{
  "d_expert": 48,
  "d_shared_expert": 0,
  "moe_layers": [0, 1, 2, 3, 4, 5, 6, 7, 8, 9, 10, 11],
  "balance_bias": false,
  "init_std_router": 0.0251,
  "lr_router": 0.00051,
  "vocab_size": 16384,
  "norm": "rmsnorm",
  "norm_eps": 1e-05,
  "optimizer": "muon_variant",
  "dataset": "wikipedia_en"
}
Below are experts of layer 8 (counted from 0) of a mixture-of-experts language model. Rows are named router (the router's row for the expert), up (a neuron's input weights, with its number), down (a neuron's output weights, with its number) and show model dimensions 96-191. Each number is 128 + 32 x the weight over its row's rms, rounded and kept within 0 to 255. Numbers have three digits each.
Before each expert's rows: a language model's description of what the expert responds to. This comes from a sample of Wikipedia text that the model never trained on.

# expert 22
Description: Opening word pieces of names such as Mc, Al, Gl, along with score dashes, commas and years, e.g. 6–4, 6–4, 1996–1998.
router:144161118180146098149191117170128144091115155099106178097118121184169105163176083154114122101184126101164095081153077094084135147126078126168102106101152096134147131113117096179119174136112109148091115141100118141118138173098158142140134134072104160152182109147180150148062126131103109118
up10:107119142124113213136119121077059111128146165141158156129129139150143146165061174163106120108155075135190171173129155132150090086118168123116168104158124132103078100119146133135142130079122095108134150125137143092165169105149181186121099160140095140100149158161138151128152127135145147117
down10:138090146187096118128055151103162188061153144116171122123072071180081132124149125145151169161154073121145116095123102158151186126157118117133150157181141096164105161117146083097117142159118184120150131125121130150142096163136177091148124148131110189122161123095167175090158131135108116147
up11:171175079102187116181129181120184137118106117142131061117199132168115185145088114147194188153119095170074156130150123146136157142115144201129145154104072118122127087156144122105191105135141111178154126132151133109136090045112149128118145194164143103184117146101114152104127151140131169108
down11:098133095115131063101176166115135121122112150186180145104159137102149142165160096079192082124126114136154125116119128150144153135122125061082100097177125083109097121108135121118145131146174102067197118124081132232099124180147138145139116083143185092158120089123149164157059171137171108131
up12:127121125063106154134123123122153151136128106085162138125162125154090145152147178090136141122121158135149126180115150162058133093150109140082129083104132130164117101120107091058146089172132168168104086130175146137153187126145124124122137064121129054068091160129132144143104129072165104100
down12:089122144117109124124117118119070120105181163189137141158116187138059165112113182105147104140116129072096127063127108111135095157179150101111147133143097146133156160118126160182132176136117145118116149115087147103083076179041162121147123068134187138159103131091130123129083110124088118138
up13:138099109139129139116105139136132091114149114147088065132076081093161142090164103114053164079172169174159135155110124166129098065135153116089176092118103123161068148122091161103128092114188190140104176172207140096080123115152148185161121154122125086106108162165159134123188120112094185135
down13:072127173182080129098123164128151117087161130138074137153125119095150167121144100140150101190125155172152158119114060148092102109175088153121112106088096075127117181145156170082144063093150141179105153059165141130181164152110112124157113154159126059131156104152142152145079154191114148119
up14:159169051162114111093106132135066132163148059140108084117095162140105147080168130128159110073111104210109139098140152094115147138122166083171189167073144177165105135157102123119168165103088155154126100153155067073079118141058115105143118176103108206140095120152139132099158061145164144138
down14:136104142117122109228128121143097168100132125120167132149081101104104117088101158144144131140130094040103055110143126122144167105102145098173086119125114097099110133174125152142099166137109127141149109173110135114118084119164119090129125130130138135139181190148147053119075127155145122133

# expert 17
Description: Verbs and prepositions after to, who or that in prose (provide, against, using), and middle pieces of Japanese given names like Har-uki.
router:133142158158128116147145082162126138072150170147144174092116117148106115165110133126096112153154157096171066061169069086120107151153137132165137151124136066110097159116160154175090146129074103183096123160112098187111077162088156116142100137112090167136171106201175134169092151099167090154
up0:163171135108129128098100152166068080221149145116151151182151141136141204162119143133181081093120185165106137170114138122162152126099120163132110145115128106075094170148121136140157146130142130097125077162078049168137103165141112154052189141073108094093157112137143115155155153132106169113
down0:152122174132099111142171090147147150128147092101122158086102105110151094110074121131113120062149107165148149145144128159129135109130136096129099112080120066125166119129106114153097136169148149127103147123199155078114133045133117148171085112074146173135134113188139156160109113135138147124
up1:099160151117075160072094173140119171159112127149099110102145154043159179133133158153109171091101128150111145128163178077101160150157154166082151160172133149070070174115131116125103100142126140105110161098179130141176110131184082112175098153127104089150134103094146151136189196107128142156
down1:062138136119148130195129045107168153070183074138155109117113105141107084118109090169165150100137139060042089127097127195155114114131073150119059113075129177144142118160192173115149141173131064164162133142137118158106106088109143126183154149126121104169125135100136141152137163234160160103
up2:134160106063170184091072136190078105167125109111120167161131132086159123106130062188145147132077103194125146143148146140124097113180181105115180123115113186160069129125086113097159068093080134084110143123162110114163098070173150117144132134123153071090141125118095090089105088171127163164
down2:094096115145074124117081091089111157155096082156183116108155111122107131088074145093139120094154172108160115067131064188128170142117120126129166155071118147108135129153121135103042122137197150148102123149093164149134145197101119152126215169075149119149075175144120169136099135148163105134
up3:139124164114103150118164120085119144157193121096132084139130133161084175077156137092128125170145094120163116088154165036142122087163112157126165113173138099085082122139154199118183125124139143144117092142158110165166140126121119108131084163097092101147182172148176176112158148064129008150
down3:093146119121117136124169135122129233173093087175108164123152163130181141131151123142104108093159085092103095117192150187139074113141120130141156112134147127126108106095121147172163135126104172111154154138100163094125109120156123133128142080069091131106102143151152154115094132099108169134
up4:135115089126084172099078131075092141130090137113083164176164165115155138139103138163169137061143173146167178146162150172154091088160122142076196157133093184144082169125064108110180145111134140132122126142156141117141129090146144132118159124134150056088136152156097101111144150174132162131
down4:159117098124083118168211071110107148176132133154141126144162117069127183129133128117122098146095096124132149085174087137126160107109121095104127123117155118094129172092184129108076166181108221182054087138112143174123127146089122156111153106116127190153106081149110171176128156074144123115

# expert 47
Description: Table pipes, sentence-final periods, commas, semicolons, closing parentheses and heading markers that end a clause, cell or section.
router:092145145167162104157146096156108138075184143093131136082111095187091134196172105139077168115168161081162130092164099130086116152139096129139066110106157122120123149131155096167135164148096105139082123117130109158131107180110143145091142174098132172179126150182160170141091142125125115134
up0:125120158216097141108084149115118109240136146092189107125167111191091128123139163090137090096108145136131118137125137129144133145135157138089107156098126100070109174141138138101122118129090203152155124180086135119143130143099117159100168181130133138137126142098144146168128134169120194156
down0:163120167130152132109171113138098157139124148140101126111108094125099102081142117123108177077166173162148135154164143152135136149139132098120119084125094153114187126117132094120141148123154171136175163118133176086119096088120081184194129134058119176142139149159140134189108138173096107134
up1:099132138123079160094136173131121161163106109148097080082157156049167169122129158147172174084129163151097128135164175096110172143116143152077148173168139157064103147098129127147110111121117137108107135151190113124177128110185084123159101173160084076154159117086157150113218178094132155152
down1:114103145111168114170127037078204153091227170146148106118128112112108093141107129164162113131130155029038075108125104124148116149119058171143030123121101158166135129171195180097169132142170063164144181109098147158110091142128129121182168166134111112134115138078129138157145159175142127108
up2:122154119068164192079068134190081109180132097096119167166127132092161125102142074187143148135067094183110142132147140153129089118192168098110193120117106190167061128120079113095163079091080132083120142122158117112159106056167152107147134139144138083099139116115097094071112093174120164159
down2:077103105138097120117075098091116174131091079163160112112166103115103146087075157090144136118162159117148110071119081175130167137126134130138157151095116133112122124163121125104043125125182167162087095142088168138152139188111132151126217160074169116127076158132138160151107130146158119132
up3:120106100060124160115197137106186112182174105090139085133153123142085154120093151090163114147166133134086149143159145084166125091183082167097137078110132109082152080151157145122153121077098144135085080113188079110128175141164151108145078177126117108128162175165137118122128166082163044134
down3:073173105094134173078108129082140096086115155116116051116098143165173132169140173154165122099135112184126126061184129098144094133126084088109126047168124118175131160127107117215112118126108175149128174134134145135114136116087134126103138115108146104115131155190121159116046132140125141083
up4:134124096110086165129100102100122106140095130091090149176167180098141141132081139159173166030130159144153186110151137155188110071155099148078179152128117144147101149093077121130188114100146114119151126133204125115136146077143139130155129127128179067085104149165101101123140141158122179138
down4:167116130129059122150197113113109140147146140144113121091137152097128169163119152125080148164077084117142147121147073162140177125107120089122155133122167137112161161090175117139061159187110217180084121121108146183142153177096161141104135162127111166152099088204102184154127173082141153098

# expert 20
Description: Person first names and their pieces in tables, lists and match summaries, such as William, Mike, Nicolás; also country codes, minute marks and blank cells.
router:110163126174160099162137073167075190090157143133115133127100136173085117140192091172084146110176176104191085094151080102125124189139093136158088093142168100111129173124164163148097198096082102135086100159083124161157126172094135144144124133103099177194133087183154146174068109127150090134
up0:162222119099138122136060206199083111172190159095176106176122132186102149120069169113163076055134166138068120187119138148148172114131136099124081116084090130085107189161166191114149099110119136109131165140113093109118133155157162127080156167121099097144163096112151121136144140140123203144
down0:135139164092133102133166063197156169111162110117120139056125120114160111129093117121091124077151150146130129143101164153135156114133112102139118079161144096133153113141124151136124168154093145136129189121127160102133124075148095135161111104039139152140133099154142095163099121129167152114
up1:082125143125089181105132165124123150152094120132114078087158168046171170128142160149159182090131161159101126119159172092099170152118125149093165158163139158058091163115113126143109117115122144102109148135173118138165122094168105120145113195163092081149134109085147140134199178094156149157
down1:097104164117160114178138035089199142086210150134134116139122107099107078136110127166141096135110176030035060121111117146146123154112047161143040109126094153177112132170187154112185145137152063165124175105086139139120094142134120110151168164122125116139108137095134148137135167164131143120
up2:121166136068161194072061131194079112156141075097112159147126128082157125106133062179147149141060098186109151140149136121142092111192158113114187114126097171172054141122064115104161070080084115090137143096153111118158109061168146104155135134153139090099143116114079096083121098140115166153
down2:076110097162117130133058092066102169142098062176148100122177075100086133103103168112133120114164152109160124078101083175141160124117139132145128139097135141104119145158104157096053105127173152177111103119089160152128141155113147163143218158087188127108082148128136160146121127127179130131
up3:064168125114096154164175128119196153144172118083157090100148148153085194133101155083123140164167084134137130121140151135106115091197109210142122080136177113029089095154144170164151104168131095134114155159187144079121117120142156116148103134148141083103159170125151103126158124072114062083
down3:135150132126113099154143101135164125106081147186096109098098171103222192132192106107084130090123143118153172141129140134150150101109150095094196122173105127152079128191154154124122191214103153089180168100165146150147153075165101093111150102128210138166144120131130129138102146132147100078
up4:140126094096093164125094121093111123135073133100092177187154173096150154131097126167180158022115146150146180127141139166151093063164108151072181155125095156125101155117078120129174122089136127116154124120208138109112132100150152120120141108132165052089118130169102111137133142129146152152
down4:183130091143082141160214090113111162142111148138148114088144123103132178158139177142104123133085098103158150154144073174147161113110098097115140138101146121096130150094182126133046176186126209186070111115109128168105149166083153135109138133131095169186118077175088180173130138115146161093

# expert 49
Description: English first names like William, James, Elizabeth, Thai script pieces, and pipes and decimals in sports and election tables.
router:120121155180167093149136110150122177078167160146092160136105106126098117154145082168094116120170147098141122129201105114121130152154084088176119108140183069113149127139134149141100182131094131140081111148081108158170132167103141142143137137058135185167156097171155155164087133115156090154
up0:139140157142108144089061121155087106212147121088190135159129111167107092162117115141155082135135178124150121179138150122128173124099114173128087134098132123045058149144151163148161160152127129141109108186118054149132152119179101132070179201096124121082155123140127146111152142127125189102
down0:110123158120137141134135083157128221113123096097078130084108076147130106118092095145103141046161119155148154156163117155131101118147094094135100097115166084187154111140104134168120142164126168127132154105161123073138140095148086149163103095059118144155152150196155152147150104121167155133
up1:099171142118082182091126166114127145160123130159124097098119127048114197168133149182147164106140128157093150147161159079116153145109132139073136172162137171076111171149140099149121099138102127140102129115194111158163110100194085126201099181172107074160138116112124125096188163083162162130
down1:127108132089146105126168087122203155065204204108216108130146103130120116122084128156139117093124155015077109092118117144152146195085097157153044132145082142190133146133175158118139126121142073184136189126115128146074078115110101140200156135128128146123124138095138132154150183159118138106
up2:147107092065162212124090127190101111146141117089103144100193114107168109098120101167167128146071113214117128175143152176104117129176156088107162096145121160153091120146040136086119106138129138104146111118165190107089134125165189113128146122087130070129150131125093104125097088173108149153
down2:059121090109107114151100117136099106145087104113136086141158120146146127119059118098108148094128145137194097099102080181133161152116122138106177086058116107111157146143118148106061120143149126139131103134083128168170165122095115117086210147096159131089073201147122162126105099099169089117
up3:116102140106120132144142128129170109119180078094100084078133152129148169138120127074132131189143114161176147078157143086179126102171112141147144144087134099092095146155139156133173135167111139126128125124154132133159134146115147089124140166145099077140130212124146122093188145059120045071
down3:106159116111167151115152108104163136118138178162087115101143113196200156179115126121110130108162161152152139127154141147096131177151146128144168097141132126139105107120133179118084141144132140097157186121135162124115095098143135111071166137096154128120112108152172178116119140111094174143
up4:159154106131110154079086114086103214113069150124100169202155192082143109114093132148125151086152097157136148101163161146215089060147087130104157144152136121132094153141150110092169140042102140160126132123185129109161135132145140136135117151138193079129133134168163100107117163143146125160
down4:123158097110094138105156081168117168164145174123175137090167109077076175150183161131136142122135080119191109086161076119140125106177115145133120093161152177162164158109156114129063147156166186150110164124135133154115156149107162131116126136094131127152128081143090159182122157120101097085

# expert 54
Description: Action verbs right after to or auxiliaries, such as make, take, become, find, identify; also for and as.
router:114153163168141066156173091182131190089159152135105205121109087160098082183178113148083101113153160108176136075149085108087145164137081103156080122128188085107144152087156108182080176117085075159096122163116088154156099164074157146124121167084107178148169096151170148179082144160151109174
up0:137152126088141165128080132174082054197162119056154117191123145170149160174109141130146097103119139111127122165122119164139171110143136125121119146089114131082098149154102193145150131113155126127117104138139061171151115158195123140108175159119122074102163095132126139131116147139105186108
down0:115094147104158100125186115167096207135159080115115127087122111063180129124109163138095121076135155137145138159129118156103140110124153130145145088105137102118159116128123147146082135117122151136123160156141182089072152069164113144183129131089105181148133119156142137158102089092132180132
up1:081133140120077175102117154126136151167085115149114097093148158053159176120140165146162185096123158151104132131149172082105172144118135152088157166175128169058097157097126125149112108121128143120112150137187115121178116101168089114151104187152109084144138114083138155128211179094159162151
down1:112111144114167120165128048079202144081217167155151102120123105110109088153098125155157132124113149040033068121130108133155121156115071179142046120117088161166134134163191168115162130153174075173134175102097149177116081128127128121199170157117115110130119143083118124152141153178139131097
up2:135166105075184190104085151164075105181127105092121136164131123071141117133142090197145181149065105170111121140152147128125090115200171094105155128127134166156056130120080118117148074099085156078137155110148130108135112062184138124130136143141116090106144119087100111072087094170109155162
down2:094114094133085105130092066076108146131073071136157112123169124122094135119062145103168132117152162110150120081119074157113162130119135115142137172072162149117149111145091132091046140122222126176105143129059148140162142197089146121138219148136165087154095161159135156101113132184170093142
up3:086177149115090127140143138128126156147155102109179095141123140137119211130143132092108130211126081139154149113138139128147158148194087142100138129067161138066073160255102147137108133190134105165141133101129113185167122117111161148132102160145116062087147176126169053115120119077153058111
down3:069150130121154102098135109095108165155138135149124142144128099123153098149098138149111096120113141157148167115135121138137057086124084091187153131107106145160107168154075182176115141094177142121182138120169194124139146140144144151153120080105113127125079108104164117148086096153087157140
up4:135106098132104100120071112077115118149061159105083143166112120138152166124120079134156111025180157151136179129146157144192126127148121120073169139170138119163097158127114100093142083119146136082123121126176122090129128107126153110143166103126188085140121157145087148163118148120173120133
down4:158154084118117155130208071105132206161151145118138068065154131126121164148130113114088121141118097167133182177126099143152110080142109114101124107099148123145144116116190165164082133175121154169119165133108161190146150155087189106109146152113116145157121045161080114209116163135113158130